python train.py --num_hidden_layers=8 --hidden_size=192 --n_experts=64 --hidden_act="swiglu" --router_score="sigmoid" --normalize_top_k=false --routed_scale=2.0 --lr_router=0.00135 --vocab_size=7255 --norm_eps=1e-06 --dataset="wikipedia_en"
Below are experts of layer 3 (counted from 0) of a mixture-of-experts language model. Rows are named router (the router's row for the expert), gate (a neuron's input weights, with its number), up (a neuron's input weights, with its number) and show model dimensions 0-191. Each number is 128 + 24 x the weight over its row's rms, rounded and kept within 0 to 255.
Before each expert's rows: a language model's description of what the expert responds to. This comes from a sample of Wikipedia text that the model never trained on.

# expert 57
It responds to: Final year digits. The last digit of four-digit years in dates and parentheses, such as born 1985, in June 2018, in 1967.
router [ 91 105 123 132 108 131 102  99 133 115 122 153 120 117  95 225 122 110 151 138 153 134 120 104 136 135 153 152 127 107 103 165 145 124 127 125  79 138 158 148 123  96 109 129 123 126  70  80 135 121 133 138 109 191 125 121 145 119 171 141 114  79 149 113 113 128 115 133  97 167 135 132 112 172 136 121 149 133 102  95 133 136 107 148 122 110 115 134 150 101 110 172 180 150 135  87 118 127 148 149 138 112 118 119 118 133 123  96 132  94 148 142 118 121 102 141 123 113 118 140 135 143 121  86 125 126  87 142  92 153 167 139 167  88 105 168 132 102 103 133 103 133  99 117 136 121 154 108 119  99 142 124 120 161 103  77 114 130  87 160 125 110 180 108 140 133 125 109 163 124 140 109 130 182 129  89 101 118 131  83 126 137 140 110  98 149 166 114  99 111 166 139]
gate8 [ 99 141 109 136 133 115 102 128 111 107 156 104 121 116  99 154 157 158 120 118 114 118 106 115 110 130 115 173 126 106 172 138 119 103 108 148 126 157 144 155 127 118 129 130 137 140 145 105 135 130  84 143 145 124 148 165 112 111 145 147  98 149 151 116  94 144 135 169 150 163 140 141 103 139 143 169 104 126 161 153 157 142  93 102 129 154 119  74 116 127  95 129  96 145 143 117 144 102 131 105 109 104 129 122 144 102 153  97  83 152 144 103 101 144 117 170 116 141 105 128 104 148 151 118 113 110 124  94 113 104  84 107 136 112  99 150 144 151 109 141 136  96 148 157 144  90 134 185 123 155 129  76 197 125  95 148 150 145  97 148 115 143 137 125 118 129 170 121 148  87 124 138 201 137 156 155 125 142 171 150 139 134  92  93 131 128 174 154 164 173 150 103]
up8 [ 98 135 116 111 125 114 123 125 120  86 127 120 137 143 135 159 164 114 132 123  94 144 138 125 150 105 147 137 139 140 138 113 117  85 107 119 113 129 154 132 151 158 136 134 117 112 154 105  98 118 107  82 125 152 161 142  96 107 131 108 119 150 125 164 104 162 124 166 166 159 160 144 114 175 141 179  81 112 124 155 147 119 115 122 107 133  83 107 114 124 111 123 132 141 132 120 135 117 130  90 117  55 139 177 144 100 139 116 113 117 148 110 101 141 130 167 109 125  93 173 167 165 152 128 115 140  97 127  95 112  99 114 161  93 109 124 141 142 120 143 115  44 167 140 150  98 139 152 127 153 106 136 181 121 125 173 116 143  83 213 118 107 125 148 122 129 147 114 117 135 122 129 142 137 134 158  91 141 166 121 121 128 145 122 117 116 153 113 120 154 172 141]
gate9 [124 145 136 144  78 119 124 119 133 142 133 136 138 124 136 100 171  99 101 151 103 173 140 169 151 145 114 141 148 139  88 135 131 136  97 129 138 123 111 137  91 142 150 126 103 111  73 103 140 154 145 141 118  70 154 143 152 126 100 122 117  91 162 111  95 124 152 138 129 154 151 115  91 100  92 128 134 111 101 108 131  95 159 141 138 134  98  98 114 158  80 176 142 186 161 143  98  71 135 119 163  85 116 111 132 131 138 109 128 139 129 109 116 126 160 109 130 155 157 127 141 146 114  99 132 179 128 119 152  85 118  98 148 113 117 141 117 142 146 125 107 142  97 154  89  89 151 149 103 155 120 171 141 117  93 138  83 121 139 158 107  99  88 168 124 135 127 113 147 105 129 102 174 149 173 106 101 151 137 147 118 123 134 139 115 156 147 174 133 149 121 101]
up9 [140 137 125 149 132 128 178 158 106 168 102 117 109 156 110 144 141 128 121 127 110 118 187  82 112 112 145 113 129 105 121  65 139 157 154 173 130 138 101 114 139  79 100 167 163 136 116  99 153 109 122 149 163 132 122 150  96 109 160 124 125 180  90 124 158 151 105 150 128  86 156 132 152 116 103  98 134 139 130 141 154 148 159 169 146 100 161 165 131 150 116 131 123 134  95 121 145 122 120 147  72 142 134 155 124 154  78 136 128 124 192 139 159 156 145 162 159  68 135 140  99 124 164 139 126 127 140 139 126 152 100 114 145 109 146 119 107 124 105 120 118 142 124 111 157 148 121 119 173 114 129 117  87  93 138  71 168 143 127 160 121 130 163 137 116 121 151 117 136 147 128 153  87 149 107 128 116 126 144 111 140 161 155 145 118 149 125  84 130 117 132 126]
gate10 [138 150 134 130 110 148 119 185 155 135 124 163 137 151 158  92 122 112 140 103 136 133 118 175 133  70 186 131 130 152  98  91 107 170 133 138 157 102 157 116 140 167 155 124 152 130 178 133 112 127 126 181 154 102 140 113  62 142  98 165 112 145 105 150 105 138 151 160 151 149 135 126 161 134 127 146 113  70 154 123 115 123 116 136 157 128 124 179 138 103 116 125 120 100 132 144 160 138 128 114 147 114 151 135 157 131 105 119 117 132 148 127  91 100 109 122 123 135 128 141 135  86 131 177 124 137 131  96  85 137  91 140 158 128 190  73 111 128 111  95 132 116 105 120 112 136 123 117 117 146 102 136 136 112 132 130 120 123 168 130 133 115 131 154 148 124 153 179 126 112 128 144 129 110 143 141 146 105 150 159 173 167 107 120 163  91  98 158 181 134 132 125]
up10 [146 120 125 108 129 132 167 132 102 161 102 115 125 110 151 143 112 155 131 150 164 129 125 100 146 150 136 133 133  99 107 106 121 141 112 116 109  94 121 125 111  74 129 134 118 149 137 127 148 131 112  73 101 146 120 106 141 138 109 147 109 142 125 126  88 149 108 161 169 108 151 132 101 110 142 140 188  76 142 127 119 124 162 126 114 134 148 138 143 145 123 100 131 185 134 110 101 123 106 132 171 138 121 117  84 118 126 120 117 147 148 139 143  96 148 168  94 136 146  96 142 113  70 108 132 133 152  85 137 122 156  88 162 139 141 109 141 157 119 110  86 160 119  91 119 138 121 138  75 185 120 109 151  95 150 130 122 111  91 111 211  90  96  93 168 154  93  87 124 160 131 146 131 151  95 140 131 116 142 150 132 133 165 128 122 109 118 160  93 148 121 150]
gate11 [150 141 120  91  70 142 142 123 139 160 107 131 134 134 120 130 103  98  87 108  97 129 162 143  95 145 134 103 150  91 135 101 141 159  91 100 125 131 140 151 135 127 149 114 161 129  83 166 147 121 112 107 135 118 144 106  98 175 128 123 136  92 175 108 111 142 114 201 112 143 124 106 143  99 149 146 153 141  99 100 128 175 156 108 115 124 112 123 138 190  80 137 132 128 168 109 114 154 120 105 111 124 177  78 115 123 116 126 111 128 138 135  96 126  82 117 139 127 132 145 146 117 122 184 142 131 128 117 142 176 113 140  90  84 112 111  98 114 140 128 109 136 134 137 128 121 139 145 124 105 142 156  76  76 113 117  93 113  87 119 133 134 126 187 162 135 136 140 164 121 130 128  90 132  98 102 142 105  94 123 124 139 121 170 117 139 138 116 111 131  97 162]
up11 [151 150 103 112 120 121 106 105  90 164 144  87 143 134 116 131  97  92 133 125 148 105 105 154  78  76 151 138 136 135 137  99 119 126 116  83  95 140 156 146 153 160 129 154 162  99 130 134 109 130 149 103 109 155 125  87 156 128 125 142 144  89 131  89 119 141 101 201 127 131 114 128 134 134 145  95 104 118  99  81 114 161 167 109 110 127 115 104 132 147 116 118 163  65 165  99 120 180  92 136 110  90 169 109  87 115  95 147 116 134 139 134 100  94 101 147 110 142 123 126 156  92 149 130 136 130 101 100 150 150 128 125 119  89 116 143 111 145 156 102 107 109 140 147 151 169 110 114 144 147 181 161 109 175 131 129 107 124 148 133 132 131 137 172 116 131 154 152 138 140 145 148 104 104  81 156 143 115 124 109 129 150  98 138 101 118 137 135 156 145 119 149]
gate12 [108 147 103 135 148 125 134 136 119 156 131 103 117 138 143  83 130 165 105 127 108 110 142 148 130 130  86 114 133 115 137 120 103 126 134 165 176 137  92  87 128 116 121 108 116 153 110 155 128 125 115 123 127  81 125 138  79 143 121 109  91 159  94 106 130  94 108 120 147 159 126 108 113  86 104 133 134 137 140 125 135 126 100 123 120 123 125 146  88 157 116 147  66 177 108 129 119 123  95 103 139 129 112 136  96 139 150 149 111 111  80 132  97 162 139 136 112  98 114 108 111 130 111 167  99 120 139 135 181  92  91 115 113 136 126 121 142 156  82 135 156 125 155 101 111 144 142 125 111 180 126 129 153  75 154 159 158 161 147 109 129 115  62 164 111 142 126 126  74 156 107 171 156 122 126 155 150 129 116 177 110 145 157  90 142  83 101 137 135 139  83 139]
up12 [140 143 120 104 152 122  85 107 129 124 138 119  87 150  85 153 142 122 113 137 113  81 123 170 133 137 129 181  94 156 123 125 133  91 152 165 134 124 119 129 125 113 132 114 140 115 116 112 125 108 140 169 130 136 144 133 117 129 167 118 138 116 115 155 140 139 158 108 120 172  98 121 130 154 105 164 119 180 136 134 154 151 111 114 144 143 101  94 133 147 135 140  85 161 124 142 157 139 149 108  81 173 107 159 128  68 129 128 110 113  82  90 121 157 136 136 135  92 151 105 111  99 146  91 124 152 110 134 166  92  99 143  98 132  76 161 152 146 171 147 156  84 136 111 148 129 132 132 125 119 114 105 120 105 116 139 183 175 110 183  76 159 135 136 129 109 144 150 146 146 126 165 163 136 101 149 137 141 115 111  97 148  74 102 140 106 136 139 126 143 108 115]

# expert 21
It responds to: Years in life events. Middle digits of years following died, married, born or date-of-birth labels in biographies, such as died in 1763, Opened 1959.
router [ 61 163 141 153 120 101 123 114 145 171 134 136 158 126 113 186 118 178 153 133 125 143 126 136 152 140 150 169 156  86  78 165 124 162  98 125  98 126 142 139  96  97 129 129 132 155  81  98 127 143 135 149 147 124 133 113 125 132 129 150  80 126 144 130 113 137  88 166  78 127 130 119 102 157 172 119 123 134 139 106 129 111 103 165 121 128  96 140 130 115 102 167 143 154 118 100 128  92 154 118 130 134 124 127  81 140 104 103 130  97  97 172  70 130  83 135 138 113 116 113 121 132 119 106  86 126 104 149 126 135 147 125 153 136 113 151 173  99  93 170 108 134 119 100  85 145 177  97 106 168 123 131 150 128 126 108  97 143  75 136 146 115 163 140 111 176 117 109 136 115 114 117 155 150 141 115 114 129 130 128 127 148 149 138 109 118 147 104  90 135 128 116]
gate10 [ 97 142 151 117 113 156 163  92 110 123 118 182 141 106 166 138 148  63 163 143 116 157 159 139 151 143 137 153 179 152 126 107 179 120 121 135 139 132 170 139 162 151  95 116 116 114 141 137 120 149  85 106 123 156 102  97 104 175 127 100 134 116 131 139 132 143  93 149 181  84 138 141 129  96 141 113 173 117 138  73 115 147 120 149 123  92 133 138 103 164  98 147 125 151 139 105 149 120 124 161 161 141  92  80 164 141 137 134 159 109 157 104 128 138 117 129 159  99 162 210 116 105 160 167 148 122 118 135 107 125 141 107 107 147 128  82 134  85 119 153  96 126  97 150 125 125 150 135 141 111 148 117 142 140 140 135 103 107 149 129 122 120 113 152 132 122 129  96 109 160  98 121 137 143 171 139 106 132 135 130 120 136 123 116 128 103  99 116 176 142 113 127]
up10 [129 122 148 137 102 134 167 133 123 119 161 147 136 117 130 109 124 144 145 135 120 163 181 116 178  82 128 120 140 122 141 103  82  90 119 128 122 107 142 145 118 169 157 145 110 144 175  86 122 142 155 129 156 108 115  76 109  84 119 132 138 145 136 114  87 148 122 160  99 117 140 120 109  83 121 127 116 127 164 143 114  98 172 123 151  92 195 149 133  87 137 137 176 101 144 108 176 141 137 151 142 142 126 132 174 126 143  85 107 127 121 164 122 143  96 133 133 111 165 126 159 144 124 183 132 118 119  93 147 109 146 116 126 130 133 106  98 101 107 125 141 124  83 171 138 141 126 131 136  88 127 167 169 141  97 115 113 119 159  76 178  93 116 106 101 125 130 125 146 147 150 115 119 119 125 130 159 177 136 111 151 125 167 121 162 130 132 132 120 148 152 120]
gate11 [ 84 154 126 121 146 112 119 144 113 159 138 108 128 117 140 183 122 150 117 130 130 175 113 115 144 135 131 131 113 115  75 165 140 143 141 156 144 152 113 150 113 116 147 144 160 165  92  81 136 146 149 164 157 133 157 127 122 113 145 157 103  90 110 121 114 139 104 117 115 158  81  87 109 129 149 132 150 124 134 151 142  85 132 128 143 132 118 108 147 128 134 158 141 137 131  69 102 110 151 120 110 158 107  94 134 156 138 117 160 129 107 152 122 142  92 124 132 139 135  85 109 153 148  58  72 147  98 141 136 112  95 162 143 133 105 115 151 113 149 189 132 142 132 181 124 160 185  89  77 131 153 111 160 131 154 119  99 132 154 124  97 128 141 152 138 156 103 133 116 113 131 126 132 144 127 106 168 120 124 155 146 175 126 158  92 110 125 110 120  81 146 133]
up11 [149 113 121 157  89 113 121 148 139 145 117 114 121 128 129  87 172 165 118 189 167 121 190  99 147  95 129 101 139 151 125 118 111 150 122 104  82 144 183 102 120 136 124 148 122  92 159 111 123 126 161  77 142 102  95 121 114 141  83 168 136 138 124 144 111 135 150 123 173 123 140 183 146 159 128 156 116 121 150  66 124 107 157 134 129 129 129 138 175 151 135 116 111 156 130 176  49 173  95 121 152  73 131 154 122 132 113 101  96 152 112  79 136 100  99 114 148 128 146 158 149 139 120 143 106  92 140  90 120 123 114 113 149 150 128 125 119  98 118 113 134 135 109 136 141 128 100 139 119 129 144 115 172 128 142  88 121 138 118 122 114 127 142 109 124 115 124 137 105 139 133 119  95 102 124 126 117 149 136 123 135 104 105  79 131  98 109 154 108 133 114  93]
gate12 [ 85 148 115 114  94 121 119 134 106 113  88 179 174 131 123 124 127 147 101 105 126  96 167 126 111 101 145 168 104 138 115 167 113 135 172 140  41 119 135 154 102 162 162 119  89  98 152 126  99 116 129 117  96 117 115 128 146 141 111 190 154 132 107 163 140 112 160 114 159 139 122 110 115 139 139 148 143 138 108  96 109 122 164 123 131 137 133 156 114 164 105 125 175 116 119 184  84 144 152 138 134 116 104 105 140 159 117 110 136 139 138 135  83 132 116  98  85 134 118 132 110 104  94 128  85 158 113 132 130 179 133 129 161 112 106 161 125 146 122 135  92 140 122 120 177 139 133 124  87 154 158 106 131 133 134  99  62 132 148 125 146 103 150 123 109 120 107 132 126 112 145 122 136 141 168 108 134 107  74 104 160 135 114 119 132 131 126 102 145 113 138 152]
up12 [160  81 100  98 140 115 117 144 120 157 167 109 165 137 152 101  64 145 135 146 123 146 157 119  93 160 110 105 116 155 118 132 137 105  98 126 138 105  95 147 109 118 106 130 103 130  87  98 125 117 141 123 154 145 113 167 133 108 154 130 145 146 142 139 127 161 124 139 122 137 180 114  99 104 113 145 113 147 160 120 112 132 190 146 148 137 146 109 124 119 171 107  91 181  85 144 129 165 113 103  94 156 172 151 100 118 136 130 127 148  98  93 103  88 143 147 124 103  72  92 160 129 126 141 125 109 105  98 161  97 108 151 160 144  99 106 135 141 173 120 111 113 126 132 132 113  73 112 136 110 136 113 140 140 137 106 157 123 111 148 102 150 111 105 101 112 115 150  91 120 111  93 145 117 153 132 131 129  98 162 146 124  83 154  97 112  97 157 149  92 100 117]
gate13 [147 129 157 100 151  93 142 178 137 116 140 175 120 129 137 205 130 185 139 143 148 148 143 139 126 126 147 118  98 115 123 149 168 135 109 125 119 178 145 113 128 151 124 102 120 114 150 154 123 114 126  91 162 132 121 167 118 123 121  90 107 142  86 111 186 133 122 141 139 114 128  80 126 129 111 133 122 120 135 111  89 141  98 148 172 141  90 145 123 167 120 178  99  93 146 131  92 161 111 112 139 112 121 144 144 107 109 141 112 140 119 130 106 125 172  93 113 149 126 145 147 106 179 143 105 111 134 157 128 126 114 135 136 133 148  80 179 113 123 186  95 134  92 118 122 118 131 146 138 157 166  89 119 131 112 144 166 110  99 131 105 138 169 152 147 159 115 150 168 133 103 151  98 121 126 123 130 135 126 186 131 144 100 110 136 113 133  90 126 143 149  89]
up13 [129 137 131 123 127 136  96 135  98 117 137 116 131 125 127 116 141 114 113 172 147 136 155 111 126  95 147 151 113  98 156 125 148 108 116 129 167 143 142 166 152 122 134 128 154 198 110 172  76  92 135 143 131 136 148 135 125 119 140  95 139 123 121 182 157 152 142 151 131 166 162 118 170 111 153 132 103 144  98 103 145 133 119 132 113  97 117 118 120  64 123 110 127 139  86 157 125 162 115 145  80 140 154 198 105 107 109 147 153 148 113 151 169 116 188 143 142 106 132 106 140 162  98 124 165 116 133  91 104 104  96 141 168 149 142 118 107 114  96  96 169 156 146 153 112 109 130 130 149 186 102 173  73 112 110 131 144 119 124 118 179  93 128 135 138 170  95 117 113 106 140 117 144 113 129 137 111 142 128 129 121 152 137 138 114 154 125 150 119 154 135 143]
gate14 [115 170 117 100 122 110 129 125 166 149 143 128 160 128 106 134 124 149 169 148 115 145 112 146 125 123  99 152 105 141 145 175  88 181 104 134 152 136 168 100  93  92 146 144 168 122 136  53 118 120 103 112 131 114  99 110 106 148 139 151 126 138 100 110 133 164 142 136 113 116  99 121  93 127 129 119 122 111 146 124 118  97 151 129 148 139 185 142  97 129 111 120 159 109 104  87 116 156 152 115 137  64 126 115 130 107 103 137 161 156 148  95  91 121 124 126 148 116 124 124 112  77  87  94 174 131 128 114 178 139 122 135 122  97 101 122 115 121 116  91 115 144 134 168 127 159 113 118  77 145 142 113 184 151 154 114  70 102 144 145 147 132 108 117 111  99 121 128 148 127 162 100 151 135 141  71 105 134 102  95 125 147 127 138 145 127 130 156 155 151 139 144]
up14 [106 137 145 139 108 175 185 115 126 155  94 112 106 146 113 120 132 163  76 101 129 138 117 115 143 107 164 155 183 160 101 149 145 173 121  94  96 113 107 137 153 181 105 134 128 140 158 153 160 129 169 110 127 137 164 149 176 140 123 168 105 100 127 121  77  77 115 158 118 118 134 152  75 159 101 136  91 133  77 155 150 133  99 119 154 115  91 136 128 109  93 158 142  98 118  85 119 100 133 140 174 155 140 132 126 132 113 123 152 112 132 149 158 141 100 101 151 156 130 161 105 137 180 140  84 123 123 141 100 161 137 118 142 143 169 107 108 136 130 131 153 158 116 135 149 140 147 115 148 138 135 151 111 107 149 105 146 137 114  93 154  92 155 129 134 132 134 109 100 137 111 128 115 126 145 144 144 126 136 108 155 131 162  99 154 139 129  92 100 133 112 113]

# expert 7
It responds to: Score and year-range digits. Digits right after an en dash in sports scores, season spans and date ranges in tables, such as 21–25, 2009–10, 12–2.
router [ 90 124 151 134 106 133  96 107 142 167 104 118 119 101 154 189 138 132 161  97 142 121 140 112 168 185 171 136 114 147 112 121 125 145  95 123  84 148 167 107  87  69 124 108 114 133  51 129 164 111 145 140  93 131 134 134 112 125 181 135 114 142 145 130 142 118  99 126  82 162 148 126  97 146 131 136 143 117 131  80 125 134 108 152 134 119  83 151 102 111 101 160 133 157 121 102 115 140 120 119 146 131 122 118 111 151 122 131 109 117 137 133 146  97 103 139 160 133 109 120 114 137 118 131 115 159 115 158 101 135 157 131 163 120 151 133 175 154 104 117 132 153 111 131 128 109 137  97 141 128 130 122 139 145  96 117 150 150  88 141 109  98 122 100 105 168 115  79 147  98 112  93 185 168 170  94 121 132 139 124 111 128 139  99  90 141 160 122  73 131 138 142]
gate1 [ 86 132 133 135 135 152 107 126  94 141 114  76  95  71 138 129 152 127 149 115 107 131 145 100 156 123 143 131 155  95 139 144 154 129 160 151 176 127 174 120  70 110 134 124 140 142 152 108 136 134 128 164  97 101 171 151 117 105 147 139 119 137  82 119 124 147 129 126 170 118 132 131 155 150 156  82 142 147 130 114 148  86  75  79 101 129 167 149 132  71 162 114 143 142 103 128 117  72 109 185 124 159 107 100 122 149 110 129 133 174 127 134 122 124 150 110 113 123  85 125 146 117 127 119 175 140 118 127 152 110 113 127 137 123  72 153 157 153  97 113 125 151 105 148 151 115 136 151 113 165 110 132 132  91  95 146 118  87 108  82 155 130  95 167 144 149 137  94 129 138 123 109 163 136 143  97 123 125 107 131 125 116 119 133 158 134 109 119 115 153  98 134]
up1 [ 93 115 140 132 167 136  86 101 105 119  95  96 104  70 123 120 144 133 112 126 151 129 151 149  84  96 126 106 156 113 142 137 115 134 137 162 155 112 129 157 153 142 120 101 146 133 175 121 104 133 126 139 128 121 144 116 141  99 135 177 122 137  95 149 160 141 110 117 124 113 124 132 157 154 163  90 136 160 117 128 132 103  66 138 133 156 163 123 144  74 179 110 119 128  78 179 146  78  98 160  80 153 106  92 142 127  98 136 118 142 130 124 128 144 182 117 129 116  95 104 126 110 118 146 135 115 113 132 184 114 122 153 125 132 122 178 153 156 116 170 100 112 113 141 168 113 163 170 109 122 114 112 135 111  93 138 173  87 125 125 142 151  99 143 125 150 149  90 130 129 111 111 149 150 137 125 154 143 125 138 124  89 151 127 123 125 126  69 120 114 133 105]
gate2 [163  92 167 120 152 120 101 128 136 137 133 113 120 104 118 142 118 110 133 114 133 125 118 128 125 119 149 136 109  98 150 136 130 127 106 122 130 142 105 114 155 150 136 132 108 152 134 112 128 144 168 109  94 111 123 122 129 117 118 145  96  98  98 169 106 126 106 108  95 163 133  82 101 140 139 141 128 142 147  69 167 157 129  68 151  96 107 162 124 127 118 133 135 159 167 106 151 155 126 118 128 159 132 128 132 153 182 162 130 129 126 136 164 137 147 145 134 132 116 136 123 215 137 150  96 113 131 102  98 107 117 161 189  66 158 108 108 144 123 125 133 101 120 146 119 117 135 132 124 109  66 156 158 100  78 149 100 106 113 170  97 159 123 125 117 141  90 125 149 139 109 116 166 150 149 108 112 110 118 143 109 113 174  94  99 164 145 177 128 145 159 148]
up2 [150  85 175 138 136 172 119 111 113 130 146 133 112 160 124  96 144 159 151 127 122 109  99 108 114 132 150 118 136 116 148 135 118 141 122 116 130 144  92 122 145 129 142 111  92 145 136 104 128 136 151 111 112 133 145 104 128 129 134 175 101 116 123 152 117  76 103 129  84 108 114  76  88 159 137 144  85 141 137 100 179 168 132 119 166 114  86 103 130  93 131 128 116 107 142 142 196 156 155 120 125 172 129 142 135  95  97 158 133 138 176 112 145 122 156 112 148 104 118 132 104 153 130 140 137 113  99 106 121 145 112 115 162 117 168 146 125 145 112 141 140 122 126 140 142 140 132 162 123  77  67 133 126 125  76 139 136 145  72 182 118 105 139 131 113 163  92 115 132 106  99  94 114 136 136 148 122 105 134 110 110 111 198  94 105 166 153 117 126 115 144  99]
gate3 [113 133 142 128 115 100 113 117 155 159 124 120 119 112 152 146 109 104 137 134 117 177 133 130 148  87 185 141 141 123  80 130 124 139 105 139 115 125 113 127 127 122 106 145 124 120 109 117 139 102 139 150  72 105 110 185 138 145 139 139 110 115 104 124 141 125  92 152 150 128 141 139 121  77 138 102 134 174 120  91 141 129 102 124 106 137 159 153 156 134 109 156 110 158  66 100 174 100 147 109 121 145 108  89  94 194 137 138 123 139 137 147 139 147  78  93 133  95  96 122 128 110 142 151 120 142  98 117 122 137 112 162  90 138 156 119 113 148 117 117 114 102 107 115 178 139 159 118 132 140 134 139 188  99 176 144 113 148 105 124  81 154 124 118 142 149 139 119  80 147 135 105 134 179 104  81 112 128 142 182 118 113 109  89 162 118 114  87 130 133 118 128]
up3 [117 132 120 120 113 128 150  99 117 158 155  90 138 127 111 165 131 148 136 129  90 160 120 135 135  80  99 128 147  97 172 130  97  89 105 107 114 108 139  98  94  97 120 102 126 100  97 107 108 110 118 124 140 127 122 140 162 122 118 142 132 135 136  90 130 159 139 140  96 125 127  87  96 127  91 134  99  99 144 124  83 182 138 142 108  81 135  99 130 148 142  64 127 186 109  95 160 165 142 118 138 107 103 190 125 102 144 114 133 100 132 128 107 123 154 133 119 126 158 145 109 135 141 153 137 120 143 113  88 126 129 130 133 125 150 121 116 122 161 144 123 119 157 111 125 162 140 130 145 133 139 159 155 143 107 113  89 161 149 134 119 160 163 107  84 117  95 144  88 157  86 134 155 145 105 132 136 120 154 151 102 110 154 161  99  99 104 198 170  92 119 157]
gate4 [109  95 136 117 142 138 146 118  71 124 105 124 154 131 130 104  77 135 143 142 157 129 128 110 153 114  91 139 112  94  84 133 104 163 129 130  89 163 164 115 161 148 111 151 153 141 133 103 100 129 122 108 148 152  98 127  75 159 118 115 148 134 145  74 144 140  73 120  89 117  75  89 139 105 103 134 150 103 112 108 137 106 140 105 115 104  94 130 122 103 109 128 166 117 134 113 149 118 153 138 111 161 127  92 103 136 146 139 120  72 111 152 140 132 164 150 128 120 137 129 115  93 127 122  59 125 112 107 145  94 154 117 113 156 117 133 151 120 147 123 119 154 104  86 156 156 131 108 130  88 138 146 146 127  56 144 127 157 126 117 125 169 151 110 107 127 105 156 125  72 147 169 125 114 142 112 157  77 136 134 105 112 108 122 139 107 138 107 111 160 148 137]
up4 [ 83 136 109 140  99 153 119 146 135 171 109 104 161 152 113 141 135 115  98 141 116 123 115  86 104 128 105 109 102 132  91  81 107 138  99  76  98 116 127 151 116  94 144 130  94 148 115  93 161 116  87 128 110 161 143 129 108 146  74 147 152 165 139 173 138 124 150 130 149 127 151  95 194 131 116 151 130 114 108 154 126 110 115 112  95 105 142 157 132  99 115 129 131 127 125 128 124  97 107 129 180 119 127 127 136 156 161 143 166  81 107 132 119 211 118 124 133  99 160 154 138 160  84 123  80 143 131 106 180 146 134 124 171 139 128 132 121 108  85 107 122  87 142 119 147 133 148 112 115 123 151 130 133 120 108 130 112 126 137 133 154 123 128 118 131 128 164  93 155 101 179 107 126 117 177 104 100 124 130 143 156 138 147 138 106 104 108  97 112 117 140 158]
gate5 [119 118 106 147  80 122 102 168  94 201  84 108 137 112  85 139 113 114 119 163  85 150 119 115 131 147 137 107 146 129 122  94 156  93 122 117 129 140 126 119  96 104  84 107 138 111 108 112 131 148 126 149 126 146 120 140 124 147  95 142  69 117 115 117 160 112 106 104 150  83 106 141 104 162 165 136 149  81 100 139 144 150 118 129 106 127 162 105 129 143 135 122 117 122 143  91 185 131 111 160 136 159 161 128  89 162 122 130 148 140 134 162 133 130 140 134 159 108 131  87 123  98 118 124 108 123 111 124 144 110  92 169 162 136 147 161 133 101 119 124 137  97  91 105 153  91 140 141 121 144 156 115 165 121  81 128 156 147  54 120 142 152 141 166 151 161 123 119 164 140 128  96 168 112 122  99 113 165 129 136 158 121 159  91 130 123 126 138 129 119 150 116]
up5 [117 183 164 140 163 109 102 121 126 121 159 139 154 140 163 159 154 114 129 122 141 117 102 116 115 101 136 172  99 122 111 129 108 181 128 100  80 134  97 155 131 127 148 115 137 142 147 105 130 141 123 147 165 120 137 100 130 115 108 113 150 162 141 143 168 138 148 150 105 126 180 110 143 106 109  70 130 132 153 140 103 111 132 154 130 100 129 164 108 102 130 163 114  73 135 113  60 106 125 142  92 126 113 103 154  77 101 111 143 126 102 106 118 113 121 130 137 143 124 147 157 147  87  87 128  97 116 114 122 114 151  90 113  81 143 128 154  94 125 121  91 159 148 171  75 145 107 145 113 142 117 156 101 152 147 118  87 132 171 139 128 117 124 118 169 126 136 130 171 155 114 119  81 159 142 124 155 116 105  99 111 125 100 138 150 139 134 138 146 146 108 167]